Weights of a small mixture-of-experts language model, trained from scratch on English Wikipedia: 64 SwiGLU neurons an expert.
Below are experts of layer 8 (counted from 0) of a mixture-of-experts language model. Rows are named router (the router's row for the expert), gate (a neuron's input weights, with its number), up (a neuron's input weights, with its number) and show model dimensions 0-191. Each number is 128 + 24 x the weight over its row's rms, rounded and kept within 0 to 255. Numbers have three digits each.
Before each expert's rows: a language model's description of what the expert responds to; "mostly gets" lists some tokens that are sent to it at least half of the time. This comes from a sample of Wikipedia text that the model never trained on.

# expert 28
What it handles: Capitalized nouns for institutions, awards, degrees and fields, such as University, Award, Film, National, Doctor of Law, Arts.
mostly gets: " University", " Award", " Film", " design", " Awards", " National"
router:086151124129182069143119151149127134168113127161174100109150113117100143131136142154108141172087136098136146129128107111104141158093145107162144079123124133106136076148124086116135101130172129114135125167180120117157125121159133151123115133153121175133102146173102127137147162120114117135174118164140105121070154117120151158099115141106148114117092141084112135125137134132118121140155102137151163099173140152110160148152144125113116134117126078124170165112150122124157167144079152143099166122137100136156127154153129128147117128119157106133125088165123117117166102088157117129
gate0:117140137122148139102131158102104156157144113116151166137136132117079154169148137107127144151125123095124105109174135141194129091140144109131087141101111136125155097156153122095173140149152132092139118145115131169121151107155103152053168138156120112116148084136116159147083108143136139117147138129114152118072105113112121122170176172122162149117118165128095089114165095116116138147164131094151161157166147125127135130156118124091113128112096105137124134112122111115164133129125143106122177116140101138153103118100165135142126122113132103127182149073137107146125133131132159093
up0:142140170133120108125118123166148116147126143147128126158138113130113130127089117111113115144142143161144140142077119123139156157142117106121126144139114153167166119123142110150139103091130147136157185110128142172125110169111134163123147125109103101089132115170094149189137119095136151073142149142140109112126156134125129089101120111130101184141103111128148149152164115197161078087150130143131108131095139161140162105165152165124122107128128142104091171120133141130114161156167099141092118134117136115099176103178090101104105125140074132152100132111110153111111121109118105112
gate1:105108133134193124079115069103158115122132116158097112123133136132127148150140082173129110132104132115116172142095140103107147112138153127144154087151100099122156104144118125122124114077124121130128117081169134068128105138146137121113053151110138087099130126144055122142133134127120119145098157122117079153156130136162158130138140154084129128124120127125076170160111145124132109143129134121127082130159159130125140159116149176113101075121143109133121105133115113105134118131123122133094181157126128092149135126157111135171110139168160131122082138129117138147142143100153137130
up1:172120130121114176159141170152099124103136167124133126139158112111144149096156162129119117138135118139127131157178134114161115155120114147118123155106143149128138111140120102147170095157108118124106108132117171143141114154098102156136167179112136101118141100117137104136126103106122140122166144085116141125123109194139139115134147089156146143138134125137184115118175122149096091112117128119100127188120126161144128127129119178131160171128115172106150182122131100128143130130112154154154096136099117137109160148075134136092115132122080165122150074100118122094096121182125100150
gate2:100164108140140083116157097129135159143145098087165089120115126089156145144122081163157083175111129120110108129125126106110157117139154127119115120107106121110152111125071129079148078085143147123120128147121160132148134105102128154065164147172114129106105162144101131117104153198112154189101116152108097139119145108135136109080137120127161146136126110118151152149130108112169135117079121128113170175150162126163155131126120113112134112131100116146131126120091145149149168146098155107100148143099111148153154114128102122139133143102141124109158136144098114139117139112157121116
up2:137152093133122115128149111087137109104197116137125096149150131078151129131131140123118117158096143101097091129085162128106123112136116132159090106122084125100177126114077138134173082087123145124107080131133170148160106141145107164117129151150153078121128144141117136136094163165103155149105116106116104151081123078112143118117119144116125126138122141129150109115116104092114138129157122113122162120133167160174146120119133122159118144153112098129134169135158111159133149111151193092100149130087096159153132117138108158142115136127167114148170147104134149099093141108123117109
gate3:138110162110124128140118127128125113136133166087124140129133156113151170140087119102126139133165126141097098151138128103119137100106138163111127117109110138146133158124181117089136085176120104146104177132113138097148126105109094171145129132172119097131068071140093116146113142127136102111109107098108154126136162169112093150077129133131116126157158130093107135171129129136130145120117129116126178156134106146129118117143147120114149159079138151117090118115174114071152161124124124113165156102130163098147137128155120105087144110105088086121081109084113140147125131129135125189
up3:122104127108121175156086103133091128096121154160099124132154137147149105150114147142138170075150130129153090165126132138143113112132102131136102151149123143121117155130110145085121166093134114119158058121131100119143112131110116120148122113078125138131137115145105098146143099098189127100109161145150136129122131100133133093134076111155129148135144094131118124118140118129086153148098099103119144136125149122067104116109133142132116118152066159077175103120102120146120114154121148105139121169130111083147130176073091167143142132112132127093145114113121134150095144165099174128
gate4:107116161150108084119159108129128119168108099064168121135180156128169144123104117156140128145164166109138137092139140139134138158123096116139121075126108139093165148129111136079126100144146159103112142213094114115138114128126135129094149107088137129172071117140084112148112110103145166129148118122104193129075136119103142144118128143103145136094129166135108164184132120127110131135107109118088133107098099117167157123141097124143136173120129110122135130113140139108091141151118124140118125118135142162147128131137144133169145148113129131175111142122094124092123105101134117119
up4:114086093115116136115085131127123134126086119113188121142133114096135146110139128141130105115086133125138107116139124161128129111151129129139149117105145134126167157197161157105189137102109107113169167135124112098133105078143106165158147140120144079132136073091124139124123072116119180087096172132097130140157159115130180101188135126115114127095102129145154097134128149112114158135115072138153123128107145111081126138101122121088123139158087089116115139120126128136121130068125166140129144128132150121134140133086146119128098137160150153111159131138129129151105131151127139109
gate5:116115107169149170121119135183131128152131104164100151140124064165121109149151104101146135152104114094141159152077179134146125134104137122135115101172119153139112139160138135101140144120152128097185119138138115130122170165100102146097107150124127111136109109124131146126135143095091159144099185105113124121115172136121158149128124142136138104148112139138130123133110110125114179165131105102111103126122087172147144112128119101091105130147157123061129157095130150116124097108118110142054140164137151114146106132165128123155118139144112154168143126096142141165099119126145115076
up5:086128133135132130121147096144143144111128131133095153127158137171087104147125131129125080133127114122118139112119174133167144101126137125083100114113130141180133159145148111153130124121113181105116132111086133151153143123116129156109128171115111094223114080130154121078109158122119134151114123088120107092091095116143144126145112134106105177084093095112123143126118136144124109114131115175142054112136114109120139108141107144160101126140122101106129107149159158133132088099128145147181106134102124148117135071150149133105136106090157112139141153152144146130136147128110161087
gate6:155143118109169095105107142105138117160106127148151168163107146141096131129121138135125107095094164171144157119106119143131143175095132151137151130087112134132106138128130087162105062133192157139124174095103142108148134126069112113078140133160120116132139162098147128097133133140114141128180104168095123105105160121153101124133108155142095117112134099107110153105140138139136115148176134135146156145097140089161140125141132121144120122106165106135155143139108110083139122184118147105104148101142071148149107146118132120125134149109111110150113140153071104121078152120129102122
up6:178107063108145134166128107112132135092094133135143125126161127126120078107128106168144130156137130124155143110158140121109138120115123086165170123130125146135108108136143095147128105141133098063132090102122170118161122152126173126128108111086175186128149150151102157117114095130161141108163116155157122150098136142090119107141140144190116113118141134120135113169097136121158109110128160135089118097141120101093102163131114108143144147089104128129101089126112079150150154105127113130130127149137183119116162153133143120156139140165113131104100098126113171107103111108101145161
gate7:142116120077102153139133156158149102126104080120164140100081130126103153143136113125105107166101116136110145106117116129154152131127137140138111131111161144106152126187105161181158151092106099136145128189062131131121069142125136113129096128108125110084144118152140143095096176167092126146127097134125109141133141109145106139104145106093149099099138115095184128144132117139169112126098118091140094139145107124141118120112128086091134136152101064166165110111154126148152131103123124129146146095141112139157151128152159112133125139152150145094146141110135143118137079115133149094
up7:140138140126133128107159109119141123099124117138147138141056132106080106112138131114133134132104111161110171063111140139110130120155087167136126136141131109117119145121102152147146168154151181101152079106130147111119093124150164086139072176117136161140078167094122128123138144103097113151159111158139121145124115128158164128179114142108132122123094146120113121122106147121151191155125119191110142137113106098138134118119122135161131139150131080109100143133137124125155116137117116089098123082122152149133159147111121120124134165141159128093099155157089116155142143183151142146
gate8:128094150157126172133130112150139118109145145150121111110146102171159117125131159112102128126197127139094144119154071118124132102122142115173090098126148113111108121125137150081154167097162115141123134106148122102175145121131115148171110152154141156128095113117120122095123159131120135079144172147144052149108119100098114122127121156130134116117100100139135119103147089143110102146113107184133092134120168146132147154157141125138165136107149143162101172153139158107115122160110121151158130131115119140116111104126165061083134112141136107084074143152117152132129146152143140139
up8:121120142106102089120155146066103131147145102086158104128160126122107156151135149123146117158096144130138060123093121128146091119116125145109167111116164154102149114119119130146132065117140174139124129116149152162133149090136140140107141109142154110106107143161132132152103107121142118135134113111184158131136118119177109125145140131107120160123184127094189118112143162144142143134176139062093112091148069136109100136139084156072116139125107123102123110088163162116125160094120141142106157108131143132106147135150118127143153133156130107113141151145125111102157117095119134148
gate9:150132115134138134156113143116145126159131161149146129142078144102067102155143098098109102145130133107081123107096156105177168093157195103120139124103149126139113156159142178138122115149113125122103188121141131128121127124162098131140154188136138110132125127132084161160143152137077113117084107120112129130101167153114117145129138133127124101108115127116176152152147131142129103107174103098158131151179110108151118117129131108126115163099125150171092127099134119120149153185100143131099107164143147149140118110121154147115130133161151111130182082132096138105098119137145127136
up9:161156137184135108128168103175121179147139133125146164105157167125167138078167162113110094169123105133125108112140155106155118129106114118100105121133142102139131114189123176092163159097114135137138104129124135168151138126131133138125131113132155148127125166131070109109139161122135098131136113174155103161102131120138133137144102095105115156165132128110122066142132121101096138123117171171147163144126126164096135128157135136139104137115118140126099129118126131103081142138145145103106147095048141161086100151151123109148114094140139153146098160130145151124127134100131112122
gate10:134102145113126117123168111121144143126155078103159149109142138090138148138168146187094122125140103090080104167136148157148146170131153143139153129158137125119113112154132143164097117141099119151125097128119112136119159123110150150132111119085047165094138121180140122131150119108126104151129110116120128123103122092122111122138141102085088134107120152140119112189158121103120173101139113070108144145140145153176097129094138134099138112129113055117089130112141130090131103110160102124161129102127135093138097143164138117144107103102151147125116105131126142152178101116128127125
up10:163135121127142100124132125150086130144178119116145129139102128112105090169129143105158145156102103134137144142148132161111124117160136115135110125136105139165055136100137151139176145139125144144104125115140120122155144136144087132100126134137125146128155118154132137101098077128127140153079131135152127189091106090103146131163138132107087119149137164125143138156135140106114143150162093107158141154138108164129163099159146101081159124139139113160101152085132168083168129130122195162131145140085093155107118130082135126137144188100157161135128148151128092131116155117150135122

# expert 15
What it handles: Pipe separators closing table cells, especially after numbers, plus semicolons, closing parentheses and other punctuation ending list or table items.
mostly gets: " |  |", " |", ";", ") |", ");", " |  |  |"
router:124125112160167097137153140088110117150147154138136137115142148121117131146150145154089155176120131099158123113145070083130183130098141118136122109133136137153182121154128105166140103149129091118102141128157119147159111131124132146176106083112167170094088125145106137135096161139123093133149120126167123144085134100129118137056125141117125131091148119103111118145161144106100149117146115108150142106150169148096159124143171164101125107107101130128133166131159085131135174126113148146099182111152127146149132128131136137132127093175140127138114125132132128079172104081151131145
gate4:114107129147159106136124170125094116169105155084153128104116141132126115165103118125121120134131173112165115133154107074170180090135126100125145134133084169129107142163142121106122121110112073150102178147139161131116154108145157164181116110123120141159090126121155108142116135123128117123176142115156170100128100124101123116096105123138151146141163133112165137102173121136152124107130131090153115105125120146138144143140139142099117168154143144143175133123145101133137150160144152155122183117066110138160143129113166118159139130107134109107197131100126134163114090151163136123
up4:163143151152188146130103106147166087145147123125127132108147117140163122117112152133117140107146123157133167136127159129139135118135125124138138150150151126134193081133126137167160131162126104129157114158139120157128120139129113160176126112138129140126126115134128168145144140127143107079094132123144106141122092109133112076152146110113094118126103114100088082114110134136106112119147134151105189107138128164109164163097148160182176077105158157130117098108112170127118125116116071129145152097149132122104142111111127102105098090114122151121095165130138143108100095082092175157
gate5:146157144139145082111146142152110129149128139106122117121122092127145118143130100131087080129167129119114142161129162100132147168096092170124156125105101122157102128097130103107100138148139130140102141114095107096169128143124082119143153113170149151130123156166120136137125109179099139127147154145086134121092136109113156108135158100125099150094123111140092122087117126119156126076174142098128111099117105111144116095129087106090152104148163067144137133149131112125117117117097129096151171103139127096129139120075086175091129158101126151123157132145095148103155110126163165091
up5:106133110100098138072136153125122116142110125134148116152148160122143098137132133112149089140114121125141173134118112158132092161149134128121116136147144151094134124127158122139178106098139161120133150112138176136084131108124128133080163144145134149157147170113138130082107146127125123134102105119153099120187170137117130147151080121135132111150110122125150117104095119148107081135105129158175066159100114123145131187126177175132131134091137163112108150122146128126140144134122113143138142160126085124136172108133174096184142081138102104129172123120128129101097125104098096177
gate6:114071113107136171080090157109130147130104106147113126129176149137109093138151137138108137175123132129109113118098104053153143150129117110088097090128128141142123108102109120152107099127130082125092110149139139143133134145140113145167102106140151139077143112130132155143100142098118111112113147148131141157085068101129113128108120146132147117122107091111158132118080133095142146134140122114096133113137149134137118135151118146142112094154146128197143133137090120143120161150144173125162159114137155085168151144130158085113160110113113126091122171184146138093119145110136173131
up6:148129159152110146176165096143114130155136136118123100075090118115151131127114126117137097099149113119148112145183143133122150148132106181110135103138122124163153165109134139098131154116112145133127124137134133144128144115125181152136113136112167123101143137147123141134144133107176121154079168118152092148198116120118125140140149118130066115150129128133110090081133111158130121151154126162154147096120119078078102146123156140106143166080131115104119129153137168136132103133113078117162121154100116138138133137156143173138103121136137124131127123045167095111142129147130136074
gate7:157112104141141098150116146159124149146103115125148168092082143091120158121102126141119145131107131146169090140173130090118121109109136117172085132124122132108106069125073115134118140102117156119070132145123092108130113084172160097176182134117120165089101107153133117174135134134140124128136090115097142156165131084125159112133113140086167112170109105140106143118134123137160098101126097137123145115106142112097095153134147138144115118126139154127104143123124111098145144144145138175112125106105126168107149116149125118159127101144158104133105113097123194138140139123075155131
up7:141063148122101101108060132101097104097116129155080137150142109167087156121183127139171147157122104142148139130136131124179094128147121149110112134161132159110135122130130148120165138117138153130097133138152124112175087109157152111124119073140106125123130093166132133125148101157079110124139123135123117130122121143139097144148135112179071151141146113114133107175173070166124141124107121105149126139127102142136153082137111126156122149134172126116144151101162099120089119123105112137131115119132133152096092144084143135130127074102098133114127149156173128105138125138156113102
gate8:131128121163121099148114166155136161135101101122126109166142127166128096127145142156103088131093062151140126105133154096153123150085168166132126115110149143162139128142161107134101105127123144132154122125139158173062155146142071139137129126171158171100106135128159173150106143093090134140146131123143111130160145106114130140131129128113109185167103104120105177115130148104138149165136123088118118122132146099121136129141140136093117144139141105097091109140137132120155146176144130161085141145127150187147148153122163105149127130112142138119160112130097116066130137134155098095
up8:122133115108153143151117143144138135140096129159114162109110088121096069157132145151119143116089121129117120086126140183136106135119112091164101113165108108138081099127140113170095119159130164120133114100180156144075135130095108122101157143132118125147148124120133120132126150094158145146123125122148132150147149096154154175148110180107156149093152138145116108077122147124145119126132149152132116087125123084165109135113109094122094120112149144139166135149146114167109129167115145094134145180165101124135157125145080089191119168123119118142133129146098128137143172129149123173
gate9:145145137126103105120106141111192077154101153164090133143119167146091151143169159117170134114146136099133154073114127138119151181161145135156115132102159160134104148149190142114158112134127125129103139158152102155152185118125102133130146120100131117183127144115140125085121144154092117160128127146115123153158108162148158146136155095109120152119129120130139114122141099129108132108149134078167103117132114132102126150151088175092110161130147084150119143098149152135143135110152145088123133162155113106156122123108162165149131130129108153144166113134104137081085152110108120136
up9:129123057143143075155117138137159152110142136121109118155113128175145111116090131084134117105134126111132111126086190122109163106116137148092113141123120135083110174134145181131138174132133099125128157119124131107129153148129120140136143091140087109147151111129180122115120153115189133140135130142143105164148117158113135129130140093159128113131089127143107122127080155123103188143130137171122134090182142114125091146101116129143164136119126120086127090119117164142126147106084097157165107143129140129154136094121122169096138150143149109163143110151147110164144114178104117149
gate10:143092131154103153124188154150100139158156114112154140137094169145125114116111112130125151165097129149112098138105090141139143102121101123137146126159105121151111126121132116104085153140125135144194154137130138097121113080161161145119117084130128128114117125093134149120119121155157162116142101134152156111106136061132102119124131086132096110155129112124125077158162085130160156115115135144145118126093076106143137150136183097116134085124137152126135137117083107137146122144122111113121149091143177131176122141159156100135128149128153129102126120096182136154160105120121117057
up10:158115119134162109145123086141138142155135140138138108152080124140129138153098099142111116122111134148149105129157068104140097138098146113141144146131154116074139125099119110182142129148168069157140133132116135120126099147112126155182140108110143145130160131137112162087099106103145130151132135148164145094107144130145114129108105110111145114126111129101117105166135168142149123153138117125153123134160121147103132107135170193071124080045115163106103133141119127132120149118139111130139168145171145107154133132150165154099119147179153172091132112122150165134154128109148147166
gate11:118146121101147107155139128111141122136107141064081111133106172124149166110127142106140127126089117119141177141176087126124127104123118170114184141143119105146113153131172066116141147149113115136150160130142171193150151161118104139087123144119128178138132164118122120165143112159141150129137172120191137164126134108166151144110106148141127133100150083114147169090128144127128084130147126179113135131129121138138111152114138131092140142109121112099121084111109138130150109147141117108100146109142146120163151150154114153137151127097156115178162098115126080131136111129159103125
up11:105153122123179074161169185121149139114102140132113173145175149164135090138106136138144101134134153067148159127145134136131129172136128141113134135150120148091120143133126143102152164116121149118144148158141161133145147143130113134134157122123118105189151141084143195129125140146093140142110099142130138114089130125106121120145153143115127177135127075173113099064093112132128121150127148110176121096122112169111122139157128156140151120168114079117117139145128128131116152131122120097108154145138120106108148135151118095145139112133119129146129129144112208078144147128121174142
gate12:107174182174123096148115158142127124100114129144145082137083108128135143140121138114096162109133116109142158081151122138125129129148134128190146092107092124110142101144119148152100128142115121141123151120112123129135158152106125121153128085107082137077102118083155099133114152139109144126179133100129096084135147142147100137144147139112132113119159119144133128156136129124122208120129123207178126121121104143169129105112151147149156122120121104158121152104144098118128142142153128109130129075148153124105110088137099115166110123138111114091172151132099148125123133127166073097
up12:086145091068089107123125124130143123124117103143115132103174134125148121143124167113182119149177195118118113173132107159117117156105123142097125124141164131115085130156144113082128114133142140089133097132155156135122122100124130133105164170113156143163144111152108126135187131093131147150085122153097128123122106163144123121145096135155140129121105140129107093091116106137115062131131153113168121114093149155137117164115117134143114140155140139137095127149144113122121110129108111121132099138140104111121149167083150137133152171121142142171109111175155116151126173188104140174
gate13:110162105129147133153115127130138145098153126122182136130129121149132113138177134113097103120081117081156151102113123102148125111139125150080109111149142139096135142141094137129118135127170148132155137159144131083135109113134128094184161157122141145145162137125077177128111158117099136132103122112143146155142079077116141130137129150134116162137127107126144133113147142111152122141147128139130111097140140175175096123138149169105097117089172097166186122146137107121103159154127138046082165173146124095138144117111118112133130130126101147149128129096092143125087091137122167140
up13:134166111091146122153118155115174191126142102118165127095122075163105147144147121134145137116132147086140108151125077144115144164143144083158125156134127127109119186102127140145099140155160139116157083141180095137129150153145110138147137131108146086147120134102101129152156137105091162161123144109127146115151108105149138108083149113132096144102116088121105144120137136126134077132079107106134102116150169124123094119144176171107125128120168117102181119136126102136098135112144111104115120120127133109175151121142116127152121120122171123123093113102133152085100122149137182160
gate14:133090122093105127136131110103120122118097098111095122115132136139109110114119102079115126104144141132150137139094147159089120110129113072105141167109119077123113146151160102066146112142138141124133110110100130144132098155138147124088126090180106154147130141112159108146099112141155123131109172138132085120107151182168105119125121124099144100104096089126108171142124130120134145149125127139099120113146173128120100156111078135063095144117104153116132047113127143098112142138136154184195120119136132138111150128123141114096135128127098130125100098136127075142104130111112142107
up14:148147123112139156154146165094112097129154107176166139130142132099154124099134150142142123126161130082097102117148107115153118100139167110136163103136106162155105198096092164120109101149088111118132142167100130144124132138191137138131100134100130150074107098109125137123170135141067101122078126118126130129140137115126142130124111137130116131175139147141109101102174115148135149139111128132111137133118162147128194133152146131118134130144108140096154175135093161132126115141161185123103132145128174104120112154134102118120121091116111127101127136152127142154055137111148089138

# expert 60
What it handles: Periods ending sentences and section headers, colons, and decimal points or time colons inside numbers such as 28.26 or UTC+5:30.
mostly gets: "\".", ":", "s.", " ===", "ed.", "ing."
router:090089127166151117165136151117121142167117125117123117092161145132107145107161111146109149145128123113118132123136101095163171134127119124134114155121137153133158126147125064116169115133155064088135107143143141159138087131154145135157122096135144129126117149140117149148083121109126124126160150180160111104099148121139150140094097128105140143121112124109127132105156132135137127139168133122144110143174142180116160130157158160122117119125102139107129126112150103103147203134108171116130190155165128117142133162190131108139134096151183126159117091118128124113114090066101110124
gate5:158170131136125113171197106166130132149131162096146137160166123147173142138162122137176133100129108058107124125169154080104125143170142152182115149114147120141118152147136155120133115087161140110046121135111115153116167132122105121127115162143170137126113100104118107180159116125113132137156093152136130114107123103113155177164121154127143126145120164125146123121150097127111161097193117139173131126146138136107116142157124150131138140117101112107167120104134129119146130119127150139120096139088118144130137156136133129119135102127135090100151143152123132089141130162142143172
up5:131135062146136133132194137125095110168121130122096139157113105140117157132141103140131176099101102095103110156174125097118140126150133184144157121145141119170139110142142165085099131113145140138122100175108129134127177090147123128168160145113148114146126105115123108125107122103093111137112127118091102122169123111124123164164121165119122150138162132125144122126184112168134146129144104101140138111143123125102081095135107110132125142159129080085122113114144151126136106123083143092115135106109149116118138143157121104113124057135109095138132156115148182079124111143131167163
gate6:152168124121106141173168169106094124181125129131130090092163109108079147074101125133119157124087094073107159128101151112147104123118103164162113146116126160095110155155111137112155127096136097122120116137118126110168144114142127128124137161175148137140135127192129111146092119133088090125141082140107138106093154136104111113131127116146090148098113140107135150140156116131146135148133140150123140095149157164168086106110156146099109109100149147136142100116152129119151155149086138127138164131186116155137127159131164121123171144126150093118152138096159126097113108100121104126
up6:135133147102134108087154146102144130090138129131166094130150139174069109086086151118138140100192115116139109168075126143120133150130135122144126126111091122118147125115083122138127117127153109106111142080132142121102119113120112134157136155101129132132154100155138132098135134129101093131118120131091089156117109116099118100125114102117093133116179164119177105114125115189119151100077084124097116152157123122175124111089149149126167116126182129096117146105106129146109111126120114101121091086139138176128097159118147126101129131111134100183168107145129099124125105121092104137
gate7:094113138198113142110200122136140102097102132129139139096117105162099156100142097091130146135124084156128111142122121143130171116115115147129136117128155143133125186188097135134161107153110105146155126134151134116153139164162171113125081138146129123110077104140140091120114149147138144149166106149087125078138169143122136123128127176098126112118115150129148107121156140104130121129119141058152095138125159205136110134157150161144122131131115108140124139126151128120125148146147085117113111119160128110173132118138141124143114136145148127128138116078146133111087122086152109085
up7:131093117111097159112157146116120126105150140140110080150143111159106116154092146091130162119128145114121140129085119124163125141145099129182096102132123120163119161125134086168125146134117104126113152108105075127104151158120123134119144180146139131091133103155143141130105166173131137157122124135110128146128120102142102095121116128089145164131187122123157142083133109123151169090144113109121121122115113134096139141131154129125158116088126130132124210125131132139138116185126099129107047116170148119161123142123089150103150179121124154132109102114099132118139162133131070129
gate8:078111117130139136113188144146192136094134106119116152152141083134126170117166135136179124152168150161115118129121105121150100150116144150085147129110148140071080134124177130152127124096098153132099121128139121151118115124112115111160131154161104114132078122125141117153142151056101155127113131119120077109180132126122157118129141128125082065116153110110195116140158125148140165136104111110138126150141131124103124160144138124113112105143123103133172107160146137153125134102143116140111124105175102097126127099095125131110142125094111158111128147122143122160148123144140170100
up8:180081134086135103128121130087133195124141097101108129121124096146077152089115102122090135119120121137127115180131099133117133094122092112168107140096102120091127164154118111129140158156110123145119109100111130091148130166135162131124118164138141124162120135209093142194107096122121126150139153109133153099098128085139113141112116115115123160129123154176135160135146122101138148124120130076096127171127090134107112131125162118147116120162111104120135115088108142125099109139115134123101130142132141133131122122157122109089140107117156134149112109125112138068101144084097088101
gate9:123119151144107111114104101161102146129154129109118091114157118154094103143101131129105160079114101143147171165139105134146151122073095168120175101131133137095145138190149105156103150177087127127109137155136160131150110080135108106133133118181130110116133136119147154120106088126172140098131129120143161098116133094138135130088140130121174167179139114152141115148168122157083179118119129138107087137139099117150143131146090106089107155108135137101149137136098097141111143100097105121125162135107111124129128105109112123126118159139138094122106070099107137123110149119096088133
up9:115118172138110132131180127088078128121173153131108135132148121117100137113147158085141126135137117115144176144120143101129179155124130138119152169136104125082126116101085117106119121137092156109113121110150152150146165142129129159126135147148137142154103151151189092093173112117141158157129085132175134103088123099077137134150133113168117192109190105114114132110134122106115129157101134148147158099118102144160126140115097108104161160133111114117112088105082154126102109118137169119130159114144173084109136138111088112111132156128116113128129134122118147123092125109140092133
gate10:093152130155163139098149094131054102130157142132154126102143132138129108115089124144132106110137113137131129152170089151099115125103131123184150158123107097131152150131107124180089136083136141129135125109154141144116129138105087158112173145137119127132142139151131084108150112108120143148186121164160103120136137094123131142138109119121133104165125144125124146118125118126136073151120130157124166126145087172171053153135085086117136138120120125142089163150122147110138160138145115138116156111162121128125093092151087182139132149150143085141136145126092090138132140121180141113
up10:132136124052140154114084172137142147159112107122137132124116135143107175145150107145143125126077140147160136094118142121163116130148123127102137142126144159111099091101144145090118087137113143152122137166148098140119111088157172128057118114128123106145139121155102161134116124132123120093106131103063133136085105153150134098162135121166118131087133126115088107136131095110081095155129108143117096133104111115163171153142096142147103137163161130160120146100146114134100097148121127126107110126123128174109118206099162080117135130130114125143121111159152137146141104112113134141
gate11:116120134165126159156120106132146140161148125129191156113081128109114168175177105132126104117085133154124103140140161113139114120137115162127114140126075097148118120122117115156074145174114088145147149176151094144133191156136145147166111101129100134073131114128109139125147150149151142082107143148121109103110181120097110103123140103132132133092129097119094117102126101125125139154119139130126161124123147131113148177119097108140181127120141177133112135174082104142106118100109147118117141125136128124081135160132137152118122083139123130085109123133122133089143161098108135088
up11:140115117142118130132137147149112134139158133138138108128134098113109148125129153153102145078157143111139140129116169134146135115100141158090143118143102146114150113147155093128135141147076101117117116127108096130099142111142142096086112118122146130120114114131141142094102130141102124131152185135069148096101118128116087105111116171132116109153168159135084156143134105137127186123129143097163140155167141129161160115143109117167095116147108156107147112173050055141141116108150124161164115083156110102135134143113154151132098099109119160110132099110103160145156127070129095108
gate12:114121134132127143129115128098160151141168151145117107121140131140115152156154120083125144188124129102087131155112145126130147144133089142123141112171108127109111111148152126115128149142108081152102124144122154156144108169147113140128104121147171114131133151144179130085118121127109159121161154104156109108135140119105106150108122093112079129102103137109109162147143151159135181174114130142139151148145100162153097130133164137121131114091125072159129110123170117123079165071117172101161128113150116109107152144162136114105111138132136142129127098105171101076119086084135065112
up12:062119148134165134149137117097122142124154112155137102165104149112140123111139127157069165104126137112144129131127161164105145124101115102129143124147129123103147124116131122183120142151137104135167142154112141157117082064135156138150125138112141132150128129105112119129125151126143137112153157143150132111123146144111131120121130101105136094106098117139067127110121163125173128131108113127128153130172153124075152163111145148180126143089096160135142076136119169097121191114148135090127106059110145098076113107173137128125165103146146146143104129123183127114138134106091110134
gate13:120124115127132146109128129136122124128142153118142128120135129113135097124123154144088131160145126137157130144122178127138149122099109083113121128155146111152146126138144138140105106125145127106142155142161131093119193124155112117143170144120151176088141130140086131106145149084116155120195106119141083077109101153141178138120146142120147158137138174121112141092152126192135165154105150114118186127136162090129145110142118179128168118147097133102120142125134114108166128112138135192167113121131137124107108177091158101127142126110158110106120095171098143102152176103118087130
up13:123125114110150126134099138135156123169123135164112123144126150147100141113131101169174154160138170161143144074115123151133121136134117107145118110097134172121146113094084147152181113135107137103142106116115086134144065115118164148147127121122099129195134105093156112106110093099153099136090113080084164162118163125138123131110128146131131137145122137115152110113160079091097127144139090149160083134128106148152091148135122168083118127131178110147162192120134118129127149130130103102115118093119123126156128114132112183127137106149116095117130141123161130142142118130105174119
gate14:166116120170129096075121109134118134130112099158146126122092130103100125118120157106105125111077163168115142136116088119131168142101112145151137103102148107099161137111124084143106157113139137161153123110136151072097107124144136138159095154095134095105133124122110113119109097111119139132168127162170139119106123117092097121119143114115179144122179120127148127106157094153136147124138132172142096113140125165124137185133161124118136087090154136114091110133153103123153123140082143119084124165131126157097122165102120107146190155091138110122098130141126101106092165105111103089
up14:170132119155135179197172121159149125121119152108143160090156121069196109131087134101109136109143125121127107106108114134148134106126127122079123143138068124188147122106083146133137135192124103120121145134153163149113085138124142113122123112157102131145130142102149129153136131150191095117146136123122152096135149103157129127152133111110139135111141112166133142128085155119141175136092118122107160126120134102145183124133143123133117102092124146113156103121128131111121152094150124098163127143104114115167140111150122136098112153102112120162171113076137118162116123096126141150
gate15:081110124111153125153156120121167102161135085124160104125137083147137086139128126141142143135091109094136129115149102110133105111169157136182105093111101139100112171124113150136121133124152072107141129135112123133082130136119120146117126137098073146066162163106137120185149113111150126104117135166146126155147139105129134116184109123149121109128149106130100095121146097141174128136120113151188119106138128143106159149126125105078115112133139131086117175123153152141147156127063167112159121135123132128121165121172105114110102153106117100112132111100144167122144111122140146170
up15:145159112097119159153127118089124148138107115127144128140172115152153090152139150124151174148109111125125125114133076142155118127140124136162140171157111101129126119140119135175111135116090111134138089125116110091123108138113101147162131158089075142066142140071139101140135106096114083104135131156095145136166117140148090145128141086140160103075113111101160119113133120168153149139089151117108119128142102139143103101156141110091095125140101141094152148088157177139116150124115171140176119118176126130129175134107118119073174158131107108137138131118129139131124115101127126162